From a checkpoint of a small mixture-of-experts model trained on Wikipedia.
Experts: 64 experts in each of 13 layers, a softmax router.
Below are experts of layer 3 (counted from 0) of a mixture-of-experts language model. Rows are named router (the router's row for the expert), gate (a neuron's input weights, with its number), up (a neuron's input weights, with its number) and show model dimensions 0-255. Each number is 128 + 24 x the weight over its row's rms, rounded and kept within 0 to 255. Numbers have three digits each.
After each expert's rows: "gets" lists some tokens that make up at least twice as much of what it gets as of all text. This comes from a sample of Wikipedia text that the model never trained on. Tokens count by the router's weight.

# expert 50
router:130133112131145107094186160161090073099139136122108135095110124135097137142133157144158153160127138139108113127156106106100161109141116126137155136098127109123154127093115116092092109160142108092176133096116111169124142124112099173105128142117143132100047116126133079152113111125152103099171140159136130124156118089150072072146139130107103144134125118152162105125135107137120137132152136106124143079164126129116134116120139121117119116164113124121140105114151173095133090107125104129178162116083120094135117146126111151148133115137129123137124141103136136128156152167118069146129163110169136097115118120138147127104150143152154121103114144133104138106153100150084103134135124115093122153137139070093144111112133161152126143131126113044176154142113170119098118088165136
gate0:100121163116109109094116131159166145163125117135089154089145146120106102122136134156085074121191153165134109120122111123145129125153148127125134150122131067107119172120114137164104131102117119101098102121140144130131161108133191129106101133147167122139120110125106130147105155165132112134098102115100165116128120149099113124111104151121142153125127135151124096143109090125128119110135161111117124139144117161107143196181089106115084150142128135109124099137124088113139155121141058125141143132121177125164154143089160136100131149120116157094190138109169113156157122137110117188144149123131097167111139144133145181149099096158125092165143110146107141141135148100138101089149114120125146120107089151087123086133105108124125170144125122088124139118089140117137129092134148
up0:134135133121132140128084162138130175155147132164086156110148141144109100105100148115123111126123147164121138154136082158140115083175127114146086110136165075134121113092128130157106103124147128187109143092120108145120136142173108178093092155105145097152081140130140134120111140110090066149090121154128135105131114167133104102141097160124131167125117108151107116102118115120088130117120107119132153087142111112163132176137119088087145112148128114120094099118155139157109130134154117089124116142148124126133111122124119133122091107130134124107173153147151132107153123131084107154123135161160132190120140145117104141117116139143179114137085146145111174159111131194134173111094128138140157120122145175097100158098143118122114164123100136129139121128146151112119069107097150
gets: "=", " a", "h", " =", "W", " H"

# expert 42
router:180140093122136144081162157156104106085116115181110128145176146155134103162140174111104169137127118145105102107122143141121153146144115154117144134120118103098149145119098142149108130116153135107180150118113124137146151142136098129134159134101107106114126119152109122109102126123141169097152159158157115113164139101080103111192121126110171131135137117107153122129099120173101115105121135086147109068124132130147134105132174099145168177141146131096152120113153141108145098120151172125142138153109125117141113128142156117147109096100139104116079094091152161125144144099103077135120134096156123078093127103163145117131158087156177114108121179170152127130110121147109126117154123103105143110087128114119127138115121179112099141127116124132132127158096151115095111106136075
gate0:142141109124142171141128067150170114108141116119157127160130167116144145145088139117129142124133120100136097123074125166108135138100112144138121145061093105121119130071123118167086129121126091084122130136125133116148129139158095144145099164132123179146146113142112139144122108152139110158132135130141126169102127197129152156099158120112143111119105120107111118132119107158127144166104135097147126093144140077151112155119087147115139109161136118091096168182131166107138156137141161113137124148127137119137147147118149158164099108080107106139142108107119153153109136181125140124129158125125119150121142115105129135148102180132156112131098162158139174132087123146074095138175167090095120141144200121144141132094158102126139167120128129110123118137137105129140092089106100
up0:137165155146176129155119148119119116151176114127136157136106133108120164111109117150130097108165114107156110161121157131176142120120124143158103181182106157117155117141176124130097143102133108148101159115121126124128098098158151150127156108136122088127125126151141145152174122100123128107124139121144091106144119122132097182156076118107103124101166099111119084140108115092114132119104084098146082123133140124058116096112134100109158088107097130147150153146138112145138124134107167110169133133120083115129105136120141115168138176130164090130096144125168149153147131079116140124114081121144141113104133137123106154107135143107082135140106129133158111130159167115120143100090147115099113139093101140097132123144171143091107087134088128110137143094137173093128158170116106
gets: "==", "\n", " \"", "===", " ==", "'"

# expert 15
router:153119109125120100093149149157103100075137147143110140133126148160088112128170140111134124144093130124098101084086116103119208127143108137139139128152110098114165130123111126138087139138132176096143123115122118158093157134139106154125136138114136140109107135165126133091174109137161151097170135148118099118172103088112088102138082110093109141097090121127162093159117102147085130146094157119143143103171133143109140112097171099118143144134140129114145112132139110066134129116120131151137148141089133067138119161120142108133124093107155128132108160119108161128143160124124100140121133079128094102140142123138137130093125106158157101131138178117144102102102130146137142122174097091138133122135141082137151097107084170135123114149125106130140133157072180121090118114168143
gate0:129146120099137103109076211133140099092159133150137131146143080126166127142127105116116162125187113123083137112144083136158160099145142133151118118099141094134141126123098137135119134135107104112142116109100157119130165187087170126140135079133129106113105155109162136126156120140131105069146134175168143129093114098119106142114122099111169173165172131176111140165121134107093105141129113114153128090122105133115146119125127134074112106128161115129120107132141091111131120152137134139131151173095156139144129111115130123120134158147127176110122158120112105134154118123161126116133134118067127109108143105125127131177164118102093155091087130087113082114120154163129125113125115101167139094122102155117160113190126141113107125151128161145103134142113102132127109092121107
up0:098120111116109108146111103145136152152184073131137145116152117143165078155102165112096127134127109148132140134078086102131120142102102135122118120097162122172147130084139100103124140174145159091115151141108119099134145110125123087130135126142174080126130133104146110157116134149114144132121120135165104145130155143123154121144132140091122157136118115135098152142111089124150129133137184192131125152091122118129142160154160124109146093152120136094175104128142136117123150122119082138096112151181070118072164130082116096114124117110139120158128173169184115134119142137183101105122153138145110121144131119150105140132134120177143079132141097143131095113152127113139106123107117086142140105083106151100156179066148114120161126138127132135130120118122124146108115083138110
gets: " to", " of", " and", " for", " in", " as"

# expert 16
router:179124076140138113099157154164100117101104147142113116114126161155083098165173125092148149139113118159140095090133123133112162132149125113127133118129111113127149149120107129152095138138160150083166143126116147152114173134150098150133159124133111116131083140166127154151146103124120163125159142175102137138162133108114090109142109082119112172097102113141174102156113115171120166108117135094155136088113129120112154114100151102118132165154137109117163088126150135116096119148147145121156135141087146096132103143124141110151138084158140109142093109122131139144154153151111112148104131085152112119105160128128161146128152116160160079124146161165150131102110148124143135098150152105115112131092119107144156144110098181140144100140106117160181175120076173124094133092161139
gate0:104159146141137105118144132083129126113120121098099091136087089110146091146111103110145102126125099159127111138100107176078144120173130139140095105179152141127099103113125140163110141161138164132174139161120114158115130143152149141141120118110101137097135097136068118096153155144161105103170138158133168110090139112134120114149170119127096138114118100126173134160159110110117119141119080125138152079114145144155141161119174099105133128129111123156102132161113172133106104100116125137172130160134142132114130109112072107158138130080114084076126091127145175119128133122171130116136110136094163150128143118141102141138155152173143102184081098148122123134117102098165130106154106094101114108130151169119142132103178103140144128115131132149117120124119147170149130155115111
up0:109107152139095130149099095167108084117135133147143126093136132142161151145132125128130137156138152117125140143091141116143133152158083127172147144130160108139106169085161116096113118130085120117145131099145090175144123122139140175094101107153116134153122161122154159144135140103126132116141119122108146129123119118115096191092137095078144109114111153127134156139096126093104122168101096130141069124101094155128096167140099155084127114141124126107133137090134113105136184103130156142106085138117120132102174113110129163146148107160144117111122121143184137165118166134156151112091110084104131113138139106098122183069089160131139148126146102102137114122147086191125114146124142176158103150096123130141124127119130108151096128113094127131123149129118156128085135101117175
gets: " the", ")", " and", " B", " at", " in"

# expert 45
router:175119087124132097094165173182100110097136137153110142114133166148126110131191148131121139096093147132128101073123117100120149130155129125148153126114104106142154140144096109142079148140149153093176122112104119166101173143152108156111149142135126113133091139181126129126151108147149150087176147158133105125152104090102110088148112111107131158118126085141176102134106130158084148133129155102144149110151118111130148092105149111110162168133147112105159110132109131093094106124137152121147146138099138099143108140140150135153149079129142150128072128118139157132139143141124103133098150096144102125101144133126141144130143108156176092142156174146143127121092147123134135103136159106125132146118108081144163114100093170149119109137114134121149141155086170138093132088169146
gate1:170115090095110099152120125147131107080133154083124152118122158093126135140112155138138100093143123117155113092170114128111136113126093118110112158123143140175140144149131140112077123072156101132177126144123095109129124123129116129147151129158124117131155139168160172120108130122147079148146155160141107117138155119110052170126129118127090117095103096140092143107079115150134150122119122139083144131141121132120200135109110127103100119117106103090149123110113143131143133141125086128157142136132119129124102123142084147135127094084142112135099112132157172120144146127086134118115117140103118159100089141106123131115130113157170092134109161128143140128173105165142140177128099109092110169102142085150171133137194131135122124100133101127133128096153187117114130135167091
up1:112147151123102106118128157158138126111136118076135143103134138156095068136068125132127087098145147076152144087175161067143135134158093116132121113155149145111115105126093109130153118138136104147099159130131165151108124125083140160159125178154125127120146116134129082180153120165152117122138149103125094129127143139108143137094131137115153170140138134134142127075066094100133123182111131139081096116083164128143127137126098121149108089150116106163115106113122158107162121138125107126174077143095137148105148106113089145143106148131106105133118081133112138183138104124135140152141124103146148132130085082153170116123097121133124159124120124144138119118138127122199102092152125110119126131107166120130147142099106100103174154150111125142155125101111131142139120128116103
gets: " the", ",", " of", " a", "a", " was"

# expert 11
router:169129083110148085094142150165119110115113115157137110108155204131153116104176153161170134116120150119131134099109074134105147134152158137131149136099145100118149138140089136170100139138153128087175170075127152150141136203155090154085166113144123098141145124177131147142150115157118145110165129139111127133162114116110105107130065116112093143119068119113148104176102139149102140142144151130148157089122104144139136094121143119131166147124127146132174107125104127118113134123146174120140148114121138083145120121162140150142160106118148107139103152138141144114116134136105089113109129094157115109138129121156123128140172104155145090126162149149130108124146122147107139120136146086128137099126150116166174139103104147124138148152109126146146141128096185119083134140134110
gate0:167125156102154112144166168139108135159137130104083150124109095143094118176107115182161121083104106151113156150114162133120124117122115122131121124186099164163139120134134143153128144097085119083170137112105145148092126154141070162149109144152121149134095128077128130118162146120151122116155134193126142155116125172153110150147142134117131117133146113094123116133112124100152117140137142126100172167167125117141128087112108125144121139169172160148147137135116135132113116131138140114141149126101177106140098127129112177083151144131100153139115133129151109129143106155194099132083129115118151155130108124127072160109132116114114125117118160106158132103125150133071098141150101109173144127130175160142153127172163136108103134129105128099108121126114169097075135151141132
up0:136089123130158120120160084122091129103141107109097120117150149131131155156152116123110137116134123121181099114116114080090139103158141097158128171125152126129103141148133157119155130121155097181138143152113124128140115134111081126144121143125112139154183171155139120143130109144145130113126111134124142108102116131097059165114101078148136139096139134105086079101086117159133149117127112103120134144109110132084165146180134117106177118189097087140121117138124123106104139124109146115160142120151132129132147156146091069119110122113083108098151140137128146121102121126139139120095122116145136061112144129108144119138146166093129130151128148140090208141125150126113103152097132111145150092124138120116146124125123156138136149132133110109091034162131142141132094107102146
gets: ":", " |", ",", ";", " –", "):"

# expert 5
router:197136119094140090119144163150140081108166126163137112121140128143156100103157191098112155091124134147132073110102118125142172111158143109145184125142091114096153124106097140127096128123145166111172135139117138145132156141153094128147147107129111117134089114163111129116167124139146147102145158112134141130131132097105137106171111139101083154109108149113145096106099112162100138123133130099181133103149082103120157110094154093112171148158113118139126120126124172122107112114153158140151119123096145076129098130127140116104156108169137126116090117125107139108127137143120096145108156105113117082117123134141142146151142098145204110138142169159127133119079142113112155065103156110109147119112133131134160136129141185125125138151144096148143106127103151110080132140133119
gate1:136175133092125094175129123133164105105136140176139112099123129117103107102142126118106129115107138146118098116166131152163113113164121135147132111153084157124115108119105134198140121121120123140151131144131116097132114146129138144091120109142119113154141137158146157166159120127135149144145103071185127135092126126102105121140160113146121076110138135126105160153147098131137137109129098121159111166148136118092125192104137101088206152166119149136119142111124078151123137155117095126072097145137121145136143131105132164131084134114093124109094122083152121094123126137123130115107139117114056123152142150128151134100102181108141117106141103147103144133091099115123128120111150120154142156154136113132136115056120171181137107183102120148135134142113182132123125105151126
up1:145134145166106098137156116126135108128082144124146115148103167129105100113130077112076151151176133122126150117127129132162133127113131167097101090114102130145121167117083117163104133118125119127148119101109150100083118114123116094138171090151140098155104135139134109142110201153121142142120100106123147109133137099144119153142161128186119123135160167099149137132145127090118097129162115155141110115144139124117093115108121126136167113114130153142149161122132124116157113125115104095126124148105139184152127139190112158147095090144094134180143127077122142134144165179114136150135136116119177153164149107127141120133163176080152100098109108200160120137144157111130134161096121101176128169151106127114125126091098118168114146137107122134170129123154136156142113134125149
gets: "\n", " \"", " single", " song", " '", " †"

# expert 24
router:166146119119148077077168172164124114112145144142103128102150150135101090149144157128137129184090125121120097097140131144108164136147132121147130110077101120112113132108117146113097123142115158074181132119124152160137162156163125171120155109082152114136092143162138107149149084135140166094158143149126119129169137108106065091119131108144098155091131104121133110160120122144073164116114137112156126104139136125136159091115170125126140158158157132106163092117140118091074108104121149129117126132092140097121121119149138134154159106156157129136111140123132143143135139149118105143100138111140096132122126117167134141119170116175152075133139174154126140098134130143116155130162145117134122148147098077114134148110137167120126135168075122100145127120096156119080121113164147
gate0:138146108095132095102125110110120168096110117133124092127166141133099138121131111154081061139115131132108133125180113121135139097168148134109135145095124127151093136113134118132117134134123117126131144148121125178153148095156078129153107131132136160116133145091114120076138113100096129152162147183095102104123075103163124140130085132118135114134074123131139118099150064120177105141142099113152109110167170082130139105105146119117129134126131113126156138128151117157108093123139089108192152114099113101138163109150158155161140096100129134125149124098111177132143130156122096144123116172119122144135168111193131123160129115115120097166119137104140144135133074104125150135168105144095112125121113071138144135082136137119142121108095180120092136127126161127130149161095123
up0:129132103161114144148129145127133154161152135154157080160125185137069103127130083107134128153159103111131134124113106164162096106099169104116097097136151151130124117144090127141137126083125127134136104131122101117175081104123129082117128130118113139129098111147137099124130151141134113097142140150153098104128131104104100154168102142118114105138139076122114158121071129106138120133166124128176123131109125102140112107178122155140167184101124129103146154145139131130095110162091132140180162095143134167133085135147196115174153122140162140114131135114126150125148141136191136137125180132145125125146134162190150141146128148106121170107119165134148122126118118127131118144129100092143145140137127124153089144066135110100085122108122079119113137121123143120089125125085149
gets: " |", "2", "5", "3", "4", "7"